config = dict(
    d_model=256,
    experts_per_token=2,
    activation='swiglu',
    vocab_size=19284,
    norm_eps=1e-06,
    tie_embeddings='early',
    optimizer='adamw',
    lr=0.00231,
    beta1=0.95,
    batch_tokens=65536,
    seq_len=2048,
    steps=4674,
)
Below are experts of layer 4 (counted from 0) of a mixture-of-experts language model. Rows are named router (the router's row for the expert), gate (a neuron's input weights, with its number), up (a neuron's input weights, with its number) and show model dimensions 0-255. Each number is 128 + 32 x the weight over its row's rms, rounded and kept within 0 to 255.
After each expert's rows: a language model's description of what the expert responds to; "comes after" lists some tokens at least twice as common just before its tokens as in all text. This comes from a sample of Wikipedia text that the model never trained on. Tokens count by the router's weight.

# expert 37
router [100  81 102  36 115  91 142 126 144  68 104  82 210 148 140 107 174  95 130 143  84 149 132 137 118 118 125  88 148 127 146 127 140 117  92 119 152 131 119 132 176 151 120 137 118 160 185 156 243 149 144 162 155 143 145 169 166 130 139 138 143  86 113 151 112 106  97 125 156 119  92 169 150 123  60 115 160 140 104 149 142 205 154 153 133 157 113 117 152  96 138 100 114 152 139  82 119  38 139  75 154 117 130 137 114  74 125 105 172 156 115 135 112 125 102 134 126 156  53 120 119  91 131 135 116 119 141  99 101 122  90  89  97 118 107 120 133 182 190 149 149 185 146 131 202 175  80 157  45 146 156 126 110 131 141 121 160 101  98  94  67 127 178 136 146 100 126 121 136 129 157 166 114 112 147 132  93 126  89 134 104  77 116 165 136 124 160 105 151  84  87 111 135  55  74 143 123 169 112 115 106 105 135 146 120 119 183 145 144 104 188  86  97 134 145 117 129 152  88  78 128 116 108 134 121  92  89  69 104 169  53 134  86 120 108 163 122  74 104 150 145  92 154  80 135  61 130 186  64 110 147 109  78 134 176 124]
gate0 [127  77 134 157 127 138 162 131 127 100  78 134 185  65 126 131 178 185 120 163 105 139  70 123 106  79  21 157 145 167 144  90 103  60 114  58 148 119 153  47 143 129 123  71 123 141 145 169 141 140 149 141 159 122 121  88 166 230  93 139  96 102 122 121 102 155 143 203  96 147  60 117 111 154  75 136 144 108 122 117 103 157 174 103 118 137 173 143  84  89 153 158  93 116 126 143 147 144  93  62 130 121 124 147 122 133 146 106  98 128  89 115 156 163 136 135  81 235 116 116 116 121  76 117  88  95 102 108 139 132 154 163 139 104  65 139 205  81 126 158 101 181 103 143 118 167 168 211  97 167 189  96 126 188 127 112 133 143 154 124 105  89 145 180 149 175  93  90 149 157 125 120 104 113  86 182 165 111 130 160 156 132 161 188 107 131 160 183 138 109 120 129 103 162 131 148 158 135 143 106 151 119 122 160 141 118  86  98 126 115  76 140 152 112 105 139 158 150 129 115 105 136 120 166  94 106 135 114 115 121 109 163 143 115  84 103 106 161  89 149 117 131 125 156 100 134 135 170 138 120 103 185 183 135 145 139]
up0 [ 93 111 108 133 101 153 161 132  82 111 111  87 124 170 128 154  66 145 202 109 115 139 143 124 126  80  49 116  80 131 123 139  30 133 101 115 160 133 118 155 175 113 169 122 141 104  97 108 141 120 174 121 140 157 186 123 108 144 107 102 184 127 153 137  78  96 124 147  81 112  91  71 148 151 159 145  98 109  77 153 104 188 151 127 169 111 133 140  97 105 149  83 183 139  90 129 112  93 108  41 186  90 154 155 160 149 192 164 124 143 123 128 142 135 145 136 129 148  91 163 168 130  92 174  76 126 128 145  77 155  94 127 114 171 126 152 174 170 113 159 137 129 132 155 217 133 101 103 149 149 159 144 123 146  86  94 119  71 126 199  62  99 163 134 159 194 192 141 148  65 130  97 127 154 142 106 125 104 141 107 145 106 114 129 128 131  61 140  69 156 100 161 172 150 135 169  87  86 155  75 131  77 153 162 160  96 122 137  71 118 122 124 162 112 120  92 104  88 131 123 140 107 166 152  73 147 172 122 148  89 126 121  95 105  83 109 130 157 119 109 100 111 117 150 142  93 208 141 133 145 110 167 111  99 121 196]
Line breaks and headings. Line breaks and double line breaks ending lines, list items, table rows and match results, plus closing == and === heading markers.
comes after: " |", "\n", ")", " |  |", ".", "\""

# expert 55
router [131  97 108 106  95  91  97 145 220 121 151 131 189 107 154 110 153 111 143 124 108 126 134 120 137  99 140  98 111 119 123  74 154 151 138  67  90 101 117 162 154 128 112 124 127 125 165 134 159  99 150 105 134 153 147 175 195 178 117 144 101  70 101 147 136 102 137 131 166 143  58 119 159 119  99 164 135 104  94 147  87 215 147  95 176  99 129 106  81  44 120 122 109 174 133 160  91 125 148  83 186 107 106 172  67 108 128 150 147 163  84 110 156 107 164 135 169 118   0 155 124 109 165 163 120 118 150  86  67 144 113 123 129 153 100 120 115 165 150 147 134 173 147 165 189 136  75 125 128 161  75 103 142 145 184 125 175 151 133 112 107 121 193 177 167 126 133 132 138 129 141 182 100  94 144 144 147  94 153 113 215  92 133 116  78 131 183 139 176  89 121 176 123 112 109 159 145 131  90 118 135 105 122 138  89 137 172 128 138 134 178  93  86 119 155 114 144 152 105 161 125 153 101 159 136 123  71  63 148 101 140 141 129 164  77 148  79 117 113 123 109 122 139 129 113  70 144 161  73  62 102 130 152 110 105 136]
gate3 [137 102 162 177 121 113 172 116 110 108  96 127 136 149 121 192 163 120 148  99 100  87  74  80 158 107 164 132 125 154 101 161  99 183 158  88 165 140 116 128  89 176 121 143 109 148 220 111 122 194 155 161 134 178 178 105 134 111  83 150  95 106  76  87 125  93 128 122 171  97 131 123 107 125 107 129  72  88 103 106  66 104 145 135 125  97 130  81 185  72 139 108 124 141 157 141 118 173 146 149 190 113 143 126 155  91 184 118 105 170 119 139 170 183 111 136 126 169 157  98 112  87 222 155 104 121 159 101  87 181 142 130 136 164 133 113  68 155  19 136 124 118  67 192 158  74 107 151 121 137 106  67 124 151 123 169  87 172 126 140  84  97 124 133  65 193 150 155 127 134  81 128 108 154 169 157  95 186 153  92 115  68 134 140 102 134 107 142 101 105 145 128 141 139 123 135 145 106 119 124 135  31 193 102 143 152 156 169 144 145 146 128 175 105 132 134 119 127 124 108 199  82 122 144 159 144 123 128 135  92 149  96 120 124 140 104 142 147 141  98 137  80 115 162 116 106 190 170 154 104 164 106 121 127 116 109]
up3 [ 77 117 191  99 169 174  87 139 143  86 191 194 134 120 136  92  97 126 128 130 136 123 127 155 128 123 133 101 122  54 150 117 160 134 113  81 153 109 169 100 174 101 134 107  79  73 125  87 108 101 166  83 163 135 121  76 114  74 121 153 180 163 151  41 206  69 122 128  70  81 113  71 164 108  86 146 147 133 166 135 125 142 100  95 102 186 171 127 144 135 108 121  86 117 129 109 163  92 148 166  41 161 121 123 154  92 131 124 125 152 136 156  98 124 101 162 105 109 130 120 152 120 114 151 138  92 168  99 107 133 126 141 126 141 171 113  87 163 147 112 111  96 130 114 120 156 114 141 142 159  85 166 139 128  93 100 130 105 128 139 159 131 126 114 108 111  88  88 112 162  94 122 201 156 116 131 134 138 108 116 198 107 107 163  90 158 121 109 127 159 155 113 199 136  96 190 120 188 149 117 110 104 143 174 112  84 177  33 128  92 110 120 101 182  77 140 189 146 115 131 101 113 120 165 184 137  84 133 137 134  88  98 155 198 124 121 107 148  77 128 140 140 188 123 107 122 129 154 126 185  72 108 114 177  55 152]
Digits, scores and dates. Digits, dashes and commas in scores, records and dates, such as 6–4, 11–0, month names, plus "al" in names like Walton.
comes after: "–", " | ", "2", "1", "3", "0"

# expert 22
router [122 139 125 105 127  53 128 116 167 122 109 146 193 131 154 110  93 140 175 115 122 108 150 106 138 117 119 112  78 128 128 116 118 116 103  98 147 133 131 190 112  97 117 161 120 194 151 132 163 137 167 151 147 147 153 179 157 177 125 184 149  88 109 131  97 133 114 127 193 161  54 137 130 135  55  90 140 121  60 163 145 231 119 119 155 132 127 100 116  68 151 119  95 165 182 123 137 106  97  85 206 133 135 151  92 127  99 155 144 109 118 127 119 153 124 104 100 141  93  88  97 108 135 120  98 168 104  97 115 121 100 187 101 128 115  64 162 143 166 115 122 192 141 107 193 147  98 163  90  83 171 124  93  94 120 123 186 122 145 113  36 171 165 130 203 147 152 127 155 161 118 162  57  70 132 165  71 120  91 125 150 122 110 152 131 157 166  81 140  95  79 132 145 114 177 157 148 161 113 172 116  97 155 140 129 156 111 103  96 122 164 108 102 106 185 157 110 191 116 125 149 119 127 140 111 142  85  70 108 114 158 147  80 107 133 154 110  92 106 133 162  81 148  73 115 142 171 170  42  96 159 112 127 118 118 138]
gate0 [ 98 106 153 125 120  80  54  95 107 145 108 110 121 124 160 168 142 167 120 182 141 125 139 169 117 101 200 134  72 170 176 123 143 134  77 129  98 200 169  40 126 188 143  87 159 148 177 168 168 125 119 139  96 132 201 199  86 220 142 129 155 147 159 126 124 124 152 129 153 121 115 123  66  32 126 162 136 148 102 143 126 173 141 142 182 148 130 121 137 108 111 150 136 129 100 149  95 130 124 113  98  88 101 152 118 115 142  82 137 134 128 109  90 190 157 143 105 138  90 111 191 137 103 220 162 123  94 185 131 128 115 129 138  98 105 130 143 128 145 135 143 122 126 175 173 120  93 105 114 109 130  58 161 134 110 185  94 104 100 101 108 112 158 110  74 120 142  95 174 145 141 176 149 126 142 146 109 164 124 109 149 150  86 112 157 153 144  83 141  99  88 154 169 175 115 154 146 173 106 151 147 165 103 128 163 149 167 125 113 156 131 153  78 116  75 179 116 126 121 131 167 119 102 158 118  48  95 162 131  88 110 141  98 107 116  84 171 103 146 151 122 107 178 129  81 103 153 161 100 152 150 120 153 174  84  48]
up0 [156 108 111 109  68  39 104 166 115  66 110  59  37 139 137 140 148 166 150 118 170  85 153 171 137 143 145 167  87 140 158  18 136  96  92 142 152 142 148 165 161 149 176 104 118 152 167 140 138 165 100 140  92 122 152 126 138 192 106 143 145 150 108  94  90 142 108 112  92  61  72 121  89 122 127 118 141 147 133 163 111 154 188 192  96 119 168 133 119  79 190 106  95 106 122 149 107 103  99 110 154 105 176 164 119  88  92 146 143 107 184 115 124 158 162 119 136 148 108 144 141 130 150 127 172 108 109 121 111 107 145 160  70 170 101 143 110  94 180 145  86 165 145 162 144 124 102 112 136 162 140 161 163  96  11 132 124  26  93 123  90 113 216 113 173 180  77 105 150 128 169 101 139 109 111 138  88 161  92 123 130 146 132 123 146 139 170 120 121 122 102 120 152 126 176 140 127 146 188 121 121 108 148 112 152 126 128 147 153 189 111 129 133 166 103 136 112 141 114 138 129 130 140 150  74 152  99 130  78 105 127 124 101 113  67 147 153 139 153 169 101 128 128  74 116 100 116 167  73 103 127  88 140 170 139 148]
Table and list punctuation. Separators in tables and lists: pipe cells between numbers, line breaks, list dashes, and ")." closing years in citations.
comes after: "\n", ")", "| ", "1", "2", "3"

# expert 35
router [133 114 120 145  90  85 119 152 157 133 132 121 194 106 121 138  75 118 167 142  91 163 131  90 117  89 155  95 114 130 104 107 143  75 117 135 110 117 121 128 134  92 150 122 108 170 188 159 125  89 120  92  99 189 117 155 133 171 146 168 146  58 138 181  95 137 137  95 172 120  77  87 142 101 128 145 142 151  93 127 114 156 159 106 158 169 109  93 125  49 131 121 145 119 127 130 177 142 158 100 138 132 127 117 122  89  89 120 135 132  73 121 108 130 128 175 150 143 100 120 154 122 128 129 100 124 112  89 133 144  98  71 129 120 125  92 139 190 162 126 121 144 114 128 222 168  99 119  93 121 134 104 150 135 183 174 157 133  89 160  92 132 140 166 197  96 148 122 145 104  74 183 134 117 165 135 121 138 125  91 208  84 206 131 146 147 137 130 132 128  79 133 114  63 172 195 107 192  81 171 118 136 125  68  93 145 155 117  93 113 131 124  36 139  95 151 123 166 141 169 147 104  71 131  99 112  80  43 109 161 216 161 118 130 147 138 106 108 111 140 109  76 125  83  88  91 133 180  66  89 135 123  70  68 127  91]
gate4 [119 154 140 142 161  79 184 126 152  54 167 121 128 124  91 152 108 126 110 171 156  92 123 145 169 158 105  86 144 162 131 154 134 114 128 155 124 103  85 124 123  55 105 130  97 139 143 170  98 239  88 186 114 117 178 132 123 102 142 236 133 112 117  92 162 119 125  89 126 165 129  97 105  97 102 128  91 129 112  83 154 207 137 180 147 121 205 108 114 139 161 131 122  96 107  75 181  87 125 115 165 130 102  90  89 100  91 141 105 113 129 122 161  83 129 129 136 124 120 153 123  76 189  97 100 151 113 128 135 133 125 118 145 126  65 169 100 144 107 127 131 141 151 141 157 177  87  98  94 138 135 139 162  81 140 145  95  59  97 122 181 130 111 161 111 109  87 144 134 146 157 116  69  65 124 113 139 142 106 168  98 103  63  71 116 107 151 125 113 172 121 113 135 144 117 169 139 134 128 133  74 153  57 134 101 183 153 175 109 100 145 181 102 150 143 129 114 153  77 136 117 108 147 122  89 165 158 130 112 104 129 137 104 138 239  89 104 148 136 161 138 155 117 155 169  59 109 200 122 118  98 155 156  64 114 131]
up4 [142 170 123 180 127 132 114 156 106 136 139 122  91 110  64 119 102 115 137 137  99  48  98 107 127 141 160 152  94  76 149 191  90 169 143 151 155 135 128 168 141 102  81 128 108 143 173  79 124 136 101 134  91 179 135 114 137 148 154 117 104 120 179 134 137 162 123 114 148 174 192  82  62 177  38 127 140 148  80 176 112 152 126 157 165 123 197 108  91 132  86  99 119 122  69  73  94 129 124  99 215 129 141 101 116 150 100 116 130 105 153 103 128 152 173 170 175  88  70 199 112 120 148 122 128 113 104 129 119 181 101 139 133 234 127 158 120 165 121 100 165 154 178 131  91  92 136 175 160 140 142 129 162 176 140 119 114 147 174 141  89 154  87 170 132  81 139 134 160  92  98 118  91 134 205 107 117  97 103 105 118 138 129 140 133  89 139 166 132  83 162 147 175 137 112 119 108 138  95 112 115 124  91 146 135 131 147 130 125 128 110 151  97 177  89 149 141 162 126 188 145 121  82 148 110 122 116 157  94 125 122  91  86 118 191 164 102 137 152  83 166  97  50  94  98  93  79 157 141  54 139  89 119 116 179  88]
Capital after quote, parenthesis. Capital initial letters starting a word right after an opening parenthesis, quote, dash or and, as in (De Viris, (SARI), "A Night, and Baird.
comes after: "\n\n", "\n", " '", ").", "\" (", "("

# expert 28
router [ 92 102 171 120 101 121 129 103 164 101 134 149 203 148 158 117  86  92 111 142  82 125 114 139 119 105 160 105 107  99 118 144 123 100  91 101 138 132 112 134 164 104 166 131 153 164 199 162 129 116 156 146 164 143  99 186 131 173 111 145 147 104 124  96  82 110 102 101 189 161  67 132 115  90 124 173 177 160 111 134 168 164 148 100 184 191 136  99 116  98  98 117 139 177 151 145 131 154 191  78 212 140 126 155 127 123  77 117 154 114 117 120 151 109  96 134 130 109  70 162 118 103 122 178  91  92 172  85  92 140 140 117 119 151 127 110 139 214 193 154 107 122 146 139 214 126  89 109 109 147 124 143 142 125 121 110 143 137  91 113  88 104 137 115 138 112 106 156 131 138 113 129  77  89 170 159 135 180  64 149 169 125 106 121 185 144 141 143 122  76 100 128 156 135 111 151  97 169 115 105 101 125 169  82  90  67 127 131 135 151 154  84  63 122 116 132 162 121 145 160 153 141 112 199 120 143  74 143 136 194 179 137 119 112 144 115 121  82  73 111 193 113 140  83  27  61 115 163  64  77 130  96 132 174 167 120]
gate4 [ 78  81 154 117  51 120 109 148 117 176 133 123 123 112 162 162 177 126 150 113  81 164 165 157 153 116 113 116 137  73 132 143 120  81 126 198 189 133 170  89  88 101 123  77 140 123 152 113 127 143 151 104 143  96 166 107 145 152  84  66 124 117 122  75 141 118 123 181 148 101  59 158 113 142 160  89 145 155 112 142  94 148  60 112  54 106  65 141  91 157 140 128 136 116 135 102 128 146 151 120 114  93 131 108 128 113 115  82  90 142 139 129 151 161 156 151 113  43 142 124 126 103 174 175 181 135  94 187  91 120 106 134 105 101 134  97 126 147 119 116 115 122 131 153 128 109  83 135 173  94 132 124 139 137 150  97 128 157 189 114  99 123 187 213 152 134 162 112 123 138 169 139 105 117 158 128 111 139  97  74  99 141 140  80 101 122 133 131 163 141 167 182  84 102 119 190 118 124 146 201 126 141  82 103 185  87 190 110 152 187 188  49 106 149 144 190 100 100  83 104  74 137 138 112  94 152 126 132 172 162  93 100  57 125 138 138 113  91 117 160 134 179 188 107 112  91 123 126 133 102 144 140  65  99 108 184]
up4 [ 56 121 167 108 213 149 139 140 146 210 130 173 164 174 168 143 128 116  97 165 152 122 126 175 177 170  77 154 112 169 153 139  83  99 136 133  87 110 133  92 105 148 148 115 160 107 144 175 118 162 130 209 160  93 139 136 195 148 131 125 162 193  99  66 163 141 109 147 126 116 117 138 127 156 145 137 150 102 100 105 160 149 112 144 118 132  59  59 115 163 124 151 141 135 139 106  90  48 144  86 151 147 126 131 121 165 150 102 152 157 112 141 152  88 117  86 154 136 169 195 163 148  96 130 121  89 128  96  71 144 159 140 133 118 119 109 212 109 136  84 126  53 138 109 180  90 105 118 118 152 115  81 109 106 165  86 111 134  93 117 139 124 187 140  76  82 113 110 113 226 120 115 119  93  93 161 111 150  93 127 129 190 110  53 189 108 140 168 122 184 135 164 103 129  99 146 181 105 128 162 102 136 146 156 183  92 124 134  82 190 140 160 158 129 117 140 175 126 136 187  96  92 143  85  79 153 135  89 128 161 100 111 115 130 101 111 143 150 119 104 182 137 151 140 143 123 134 120 102 137  83 139 159 168 129 126]
Name-initial capital letters. Single capital letters or short capital pieces starting proper names, often after pipes, commas or "of", such as Y(ulia), Z(oubir), X(TC).
comes after: "\n", "\n\n", "| ", " | MF", " | FW", " | DF"

# expert 53
router [134  98 116 141 138 136 133 137 145 108 105 125 177 112 131 112  80 102 149 128 130 127 194  87 113  82 147  72 114 104 185 140 173 146 112 120 148 108  99 155 155 121 167 156 128 148 145 139 128 157 134 144 127 131 137 158 161 142 137 174 107 102 122 105  88 148  75 132 135 123  48 112 144 139  97 123 128 108  72 141 134 235 143  81 137 161 141 102 130 106 116 127  87  85 120 174 145 109 114 108 116 136  98 158  99  59  86 123 190 103 118 131 120 137 153 219 125 133  36  90 127 113 158 163  78 147 126 161 114 129  95  80  93 140 129 119 139 233 192 175 150 164 117 142 196 130  89  59 120  89 121  91 103 128 172 156 173 135 135 127 106 183 133 193 144  99 115 100 137 133 132 121  81  74 167 159 122 125  76 171 129  82 106 150  87 159 109  90 160 103 120 143 106 113 141 215 123 156 104 107 117 113  96 152 116 100 153 114 146  91 128 152  91 108 106  99 157  90 139 133 134 134  86 167 157 156  59  79 165 141 115 144 119 186 117 169 141 106  99 117 109  95 159  98  70 103 116 121  63  47 136 143 178 142 142 163]
gate7 [154 121 184 136  91 132 109 144 204  93  87 123 128 136 156 107 164 101 126 195 124 161 119 108 136 130 164 173 175 105 127 147 105 142 103 115 133 188  98 142 157  87 185 180  37  96 157  94 130 160 157 109  69  93 121 125  68  86 122  94 163 141 149  80 148 156 169 105 164  56 162 113 200 163 157 152 164 163 163 103 150 137  99 135 103 132 112 109  92 155 117  76 156 155  98 105  76 105 116 170 108  72  50 109  93 107 100 101  88 135 134 130 178 180 125 126  79  87 139 142 211 168 108 115 133  87 131 119 157 102 128 101 158 107  80 141 141  96  81 137 114 114 148 158  76 121 144 158  93 162 161 188 195 125  94 137 142 137 101 110 154 107 170 148 109 130 117 155 133 109 100 157 117 141 115 133 107 112 169  97 111  82 105 145 135 119 132 156 127 138 163  87 130  81 123 157 183 144 134 134 116 137 163 158 178  42 114 129 120 115 151 110 117 178 138 125 132 102 139 133 118 105 152 138 107 125  68 150 121 142 115  38 156 154 142  78 174  77 163 117 100  96 180 163 172 157  92 131 149  99 130 172 133 175  67 142]
up7 [ 98 151  87  70 161 102 129 155 194 156 140  87 127 115 157  89 111 131 149 110 123 163 126 141  99 145 158 142 144 124 113  91  79 181 122 164 128 182  99 151 140 157  98 111 120 136  76 151 121 142 123  95  88 122 113 148 144 141 117 108  79 110 127  62 126 202 147 119 115 134 140 154 114  85 139 101 107 164 140 134 154 107  90 115  88 157 142 161 122  99 164  88 141 109  92 114  94  81  86 111 133 163  94 113  80 110  26 157 117 148 123  84  22  69 142 112 107 107 174 153 180 175  73  95 146 140 159 122 142 117 136  98 137  85 123 137 142 124 173 167 144 116 197 168  73 148 129 153  82 168  86 100 136 126 106  94 120  72 108 142  97 144 162 136  81  73 148 122 164 132 101 130 129 131 169 115  74 198 144 118  93 173 100  98  75  86 141 131 153 200 144 146  80 129 119 136 123 141 182 150  89 147 110  97 114  49 176 146 154 116  88 167 149 137 133  70 146  87  77 125 107  79  86 102 131 103 148 122  91  92 142 106  99 154 109 118 114  66  98  75 105  97 149 155 141 150  69 159 118  98 161 184 156  90 131 135]
Leading number digits. First digit of years and numbers split by the tokenizer, especially 1 and 2 after born, dates or table pipes, as in 1978, 2017.
comes after: " | ", ", ", " (", " ", " in ", "| "

# expert 5
router [174 105 160  88 109  89 128 126 110 186  98 126 192 152 134 103 100  95 118 104 143 149 152 137 135  46 130 125  96 102 124 160 108 154 140  84 105 140 127 137 176 145 139 156 109 151 135 162 178 124 152 103 103 103 137 211 155 147 108 140 170  75 145 100 119 115 146 125 197 139  33  99 109 111 108 107 141 119  73 151 142 160  97 101 179 146 164 109 109  98  98 137  99 112 181 158 109 144 130 105 175 104  92 126  82 167  80 126 139 158 116 126 135 122 160 161 146  93  76 139  65 132 176 126 155 124 116  74 122 135  93 142  98  92 167  79 164 151 148 137 122 133 143 109 132 140 123 147  89 143 120 118 118 102 171 157 172 126 120 133 150 125 194 142 181 143 151 171 112  99  97 133 125  31 128 155 124 100  97  53 194  85 134 202 122 174 120 130 166  91 128 178  93 110 132 120 145 147  63 193  85 148 172 109 114 121 182 108  98 154 186  87  59 124 143 154 138 159 138 138 153 125 109 140 188 185  77 153 136 139 138 138  84 125  95 159 167  86 136 109 141 116 174 164  30 131 132 156  86 104 156 158 101 129 132 124]
gate0 [110 164 182 142 132  80 142 190  89 116  74 114 177 118 131 128 185 108  74 115 132 135  95 142 119 132 101 180 139 123 128 168 128 157  88 147 121 122 113 131 114 155 128 122 116 151 121 120 139 115 119 142 167 132 153 176 106  87  76  97 112 151 152  90 124 185 137 137 162 172  85 186  97 160 227 100 133 168  89 116 146 157 131  66 113 176 134 143 150 101 156 160  96 106  92 161 164  98 148 115 138 117  94 128 131 166  72 117  46 166  66 164 110  95 120 105  92  64 147 134 120 168 155 145 151 111 140 157 109 163 110 127 123 131 124 121 164 132 110 179 115 134 133 129 101 158  95 148 167 106  97 114 162  87 129 112 143 124 189 178 163 180 164 151 142 121 114 158 207 133 151 162  85 158 121 109  76 132 213 126 194 124 122 128 165 167 128  92 119  81 151 153  58  77  96 150 140 150 127 159 145  89  99 107  75 102 138 132 171 133 179 131  72 114 172 161  94 163 137 166 147  90 158 151 121 154  86 173 193 137  83 147  83 160 111 152 100 134 157  65 179 132 150 178  41 122 132 136 122  94 101 123 116 108 146 150]
up0 [135 131 138 168  66 129 140 102 110 136 157 156 157  96 152  96  61 156 164 142 120  93 162 129 135 158 135  59 111  85 119 168 138  54 125 190 160 132 169 192  37  90 121 151 189 134 143 143 127 122 149 113  93  92 169  84 191 170 129 106 151 131  66 152 113  81 143 139 107  90 134 146 111 137   0 186 145 126 125 140 131  68 134 124 134 115 148 152 132 178 104 122 118 144  89 118 112 181  68 134 153 164 186 120 161 141 203  85 133  62 152 114 120 124 106 138 135 112 146 114 147  93 135 195  95  96 109  98 131 136 120 158 113 199 119 114  68  91 168  99 173 168 191 146 143  89 113 132 113 126 146 106 133 169 111 125 115 173  84 122 136 106  42 100 166 124 158 127 114 101 140 121 120 176 164 136 102 128 153 152 117  64 145 141 151  57 126 136 115 143 105  86 129 141 105 126 123  93 131 124 118 124 134 144 151 152 152 100 122 146 110 137 136 116 118 100 108 146 117  97 171 129 179  96 107 113  81 135  89  84 169 107 150 121 164  91 137 153 128 177 129  88 146 102 143 169 154  85 107  83  96 110 142 108  69  73]
Year endings, infobox punctuation. Final digits of four-digit years after 1 or 2, plus colons, closing parentheses and line breaks in infobox fields like Born, Years active, Died.
comes after: "2", "1", "–", "\n", " =", " (age "

# expert 4
router [121 109 126 105 118 106 119 147 132  72 110 104  92 137 174 107  97  70 115 135 109 120 113 101 182 112 164 113 105 153 180 123 110 174 114 116 108 123 169 113 169 152  81 132 121 180 143 166 120  95 185 138 165  94 141 165 130 190 132 145 163 132 131 114  93 141 144 120 193 183  98  93 128 186 144 124 147 186  96 127 115 170 144 136 151  86  94 108 103  57 147 116 108 180 125 130 128 109 122 109 111 126 117 151 149 121  99 149  99 120 111 155 192 193  94 146 134 116  86 153  98 123 156 174 160 142 112 102  63 149  70 104 125  91 136  93 124 210 195 140 114 136 134  81 158 194 112  76 122 131  82 134 131 109 149 151 153 176 141 117 178 162 252 119 161 120 145 117 114 160  77 149  93  93 150 147 143  84 158 142 196  68 153 152 147 160 124  85  87 114 105 156 110 110 119 196 125 151 136 225 112 113 140 174 120 143 157 137  93  85 165  96 131 130  97 149 164 133 121 165 194 155  85 170 119 150 127 113  94 126 160 131 118 144 153 161 143 132  94 102 120  89  94  77 117 136 131 114  27  83 139 109 129 129 131 128]
gate3 [ 85 172 144 131 120 165 149 155 102 164 179 159 149 155 139 142  92 117 129  82  78 134 138  77 135 162 115 152 135  94 131 164 160 141 108 180 172  89 114 107 114  98 170 107 100 148 136  98 162  96 181 151 120 124 214 157 122 199 157 134 129 172 125 140 119 113 157 169  92 103 146  97 122 160 124  97 190 177 122 116 114 124 167 118 156 153  86 113 155 156  54 136 125 136 126 101 162 213 116 122  83 118 144 114 132 124 136 123 165  83 125 114 108 142  43 107 123 148 105 107 204 102 150  73  87 159 180 125 146 218 102 140 197 149 134  73 124 121  99 102 212 145 122 129 140 171 139 102 138 159 111 171 109 132 110 182 148 135 119  90 135  47 132  48 131 121 157  98 151 124 129  98 121  10 146 198 176 155 117 136 155 128 126 147 129 145 149 145  80 164 120  99 123 135 119 151 186 169 172 130 123 153 116 156  81 119 137 117  65  85  83 119 114 136 103 121 109 114 108 129 131 107 128 137 106 136 160 130 103  96 129  92 115 121 115  75 168 136  82 169 121 125 124 101 128 145 104 185 143 156 166 112 186 149 151 164]
up3 [141 120  95 137  92 108 129 150  97 140 159 219 137 124  92 157  70  78 112 125  74 160 130 162 167  93 146 176 116 160  74  92 135 124 118 149 120 113 125 123  70  72 106 129 112  98 161 150 106  94  89 128  98 128 126 136 139 125 156 204 111 129  73  89 130 109  97  71 166  73 124  84 161 128 118 172  99  90 106  50 175 161 149 128 125 165 146 119 174 181 136 169 121 130 180  97 104 158 136 136 182  95  86 151 138 130 116 194 185 123 145 120 130 158 123 118 106 191  57 131 109  90 167  94  64 125 163  88 143 149 128 147 111 173 112 165 143 132 141 112  98 144 169 131 156 146  74 145 124 125 177 171 101 113 121 184 108  78 112  82 134  77 106 115  75 174 140 115 117  90 140 148  50  59 160  86 159 146 178 140 150 137 109 171 133  79 159 147  84 160 130 110 124 165 149 110 171 164  41 117  97  97 145  99  83 139 148 128  96  59 110 126 126 106 176 134  90 127 127  81 136  83 130 140 129 121 152 111 123 182  96  98  86 132 175 106 122 136 146 109 129 111 105  91 124  79 144 134 105 132  84 124 114 126 184 161]
Numeric digit chunks. Number tokens inside figures, such as parts of coordinates, percentages, times, dates and thousands, like 45 in 45202, 30 in 10:30.
comes after: " | ", ".", " ", ",", ":", ": "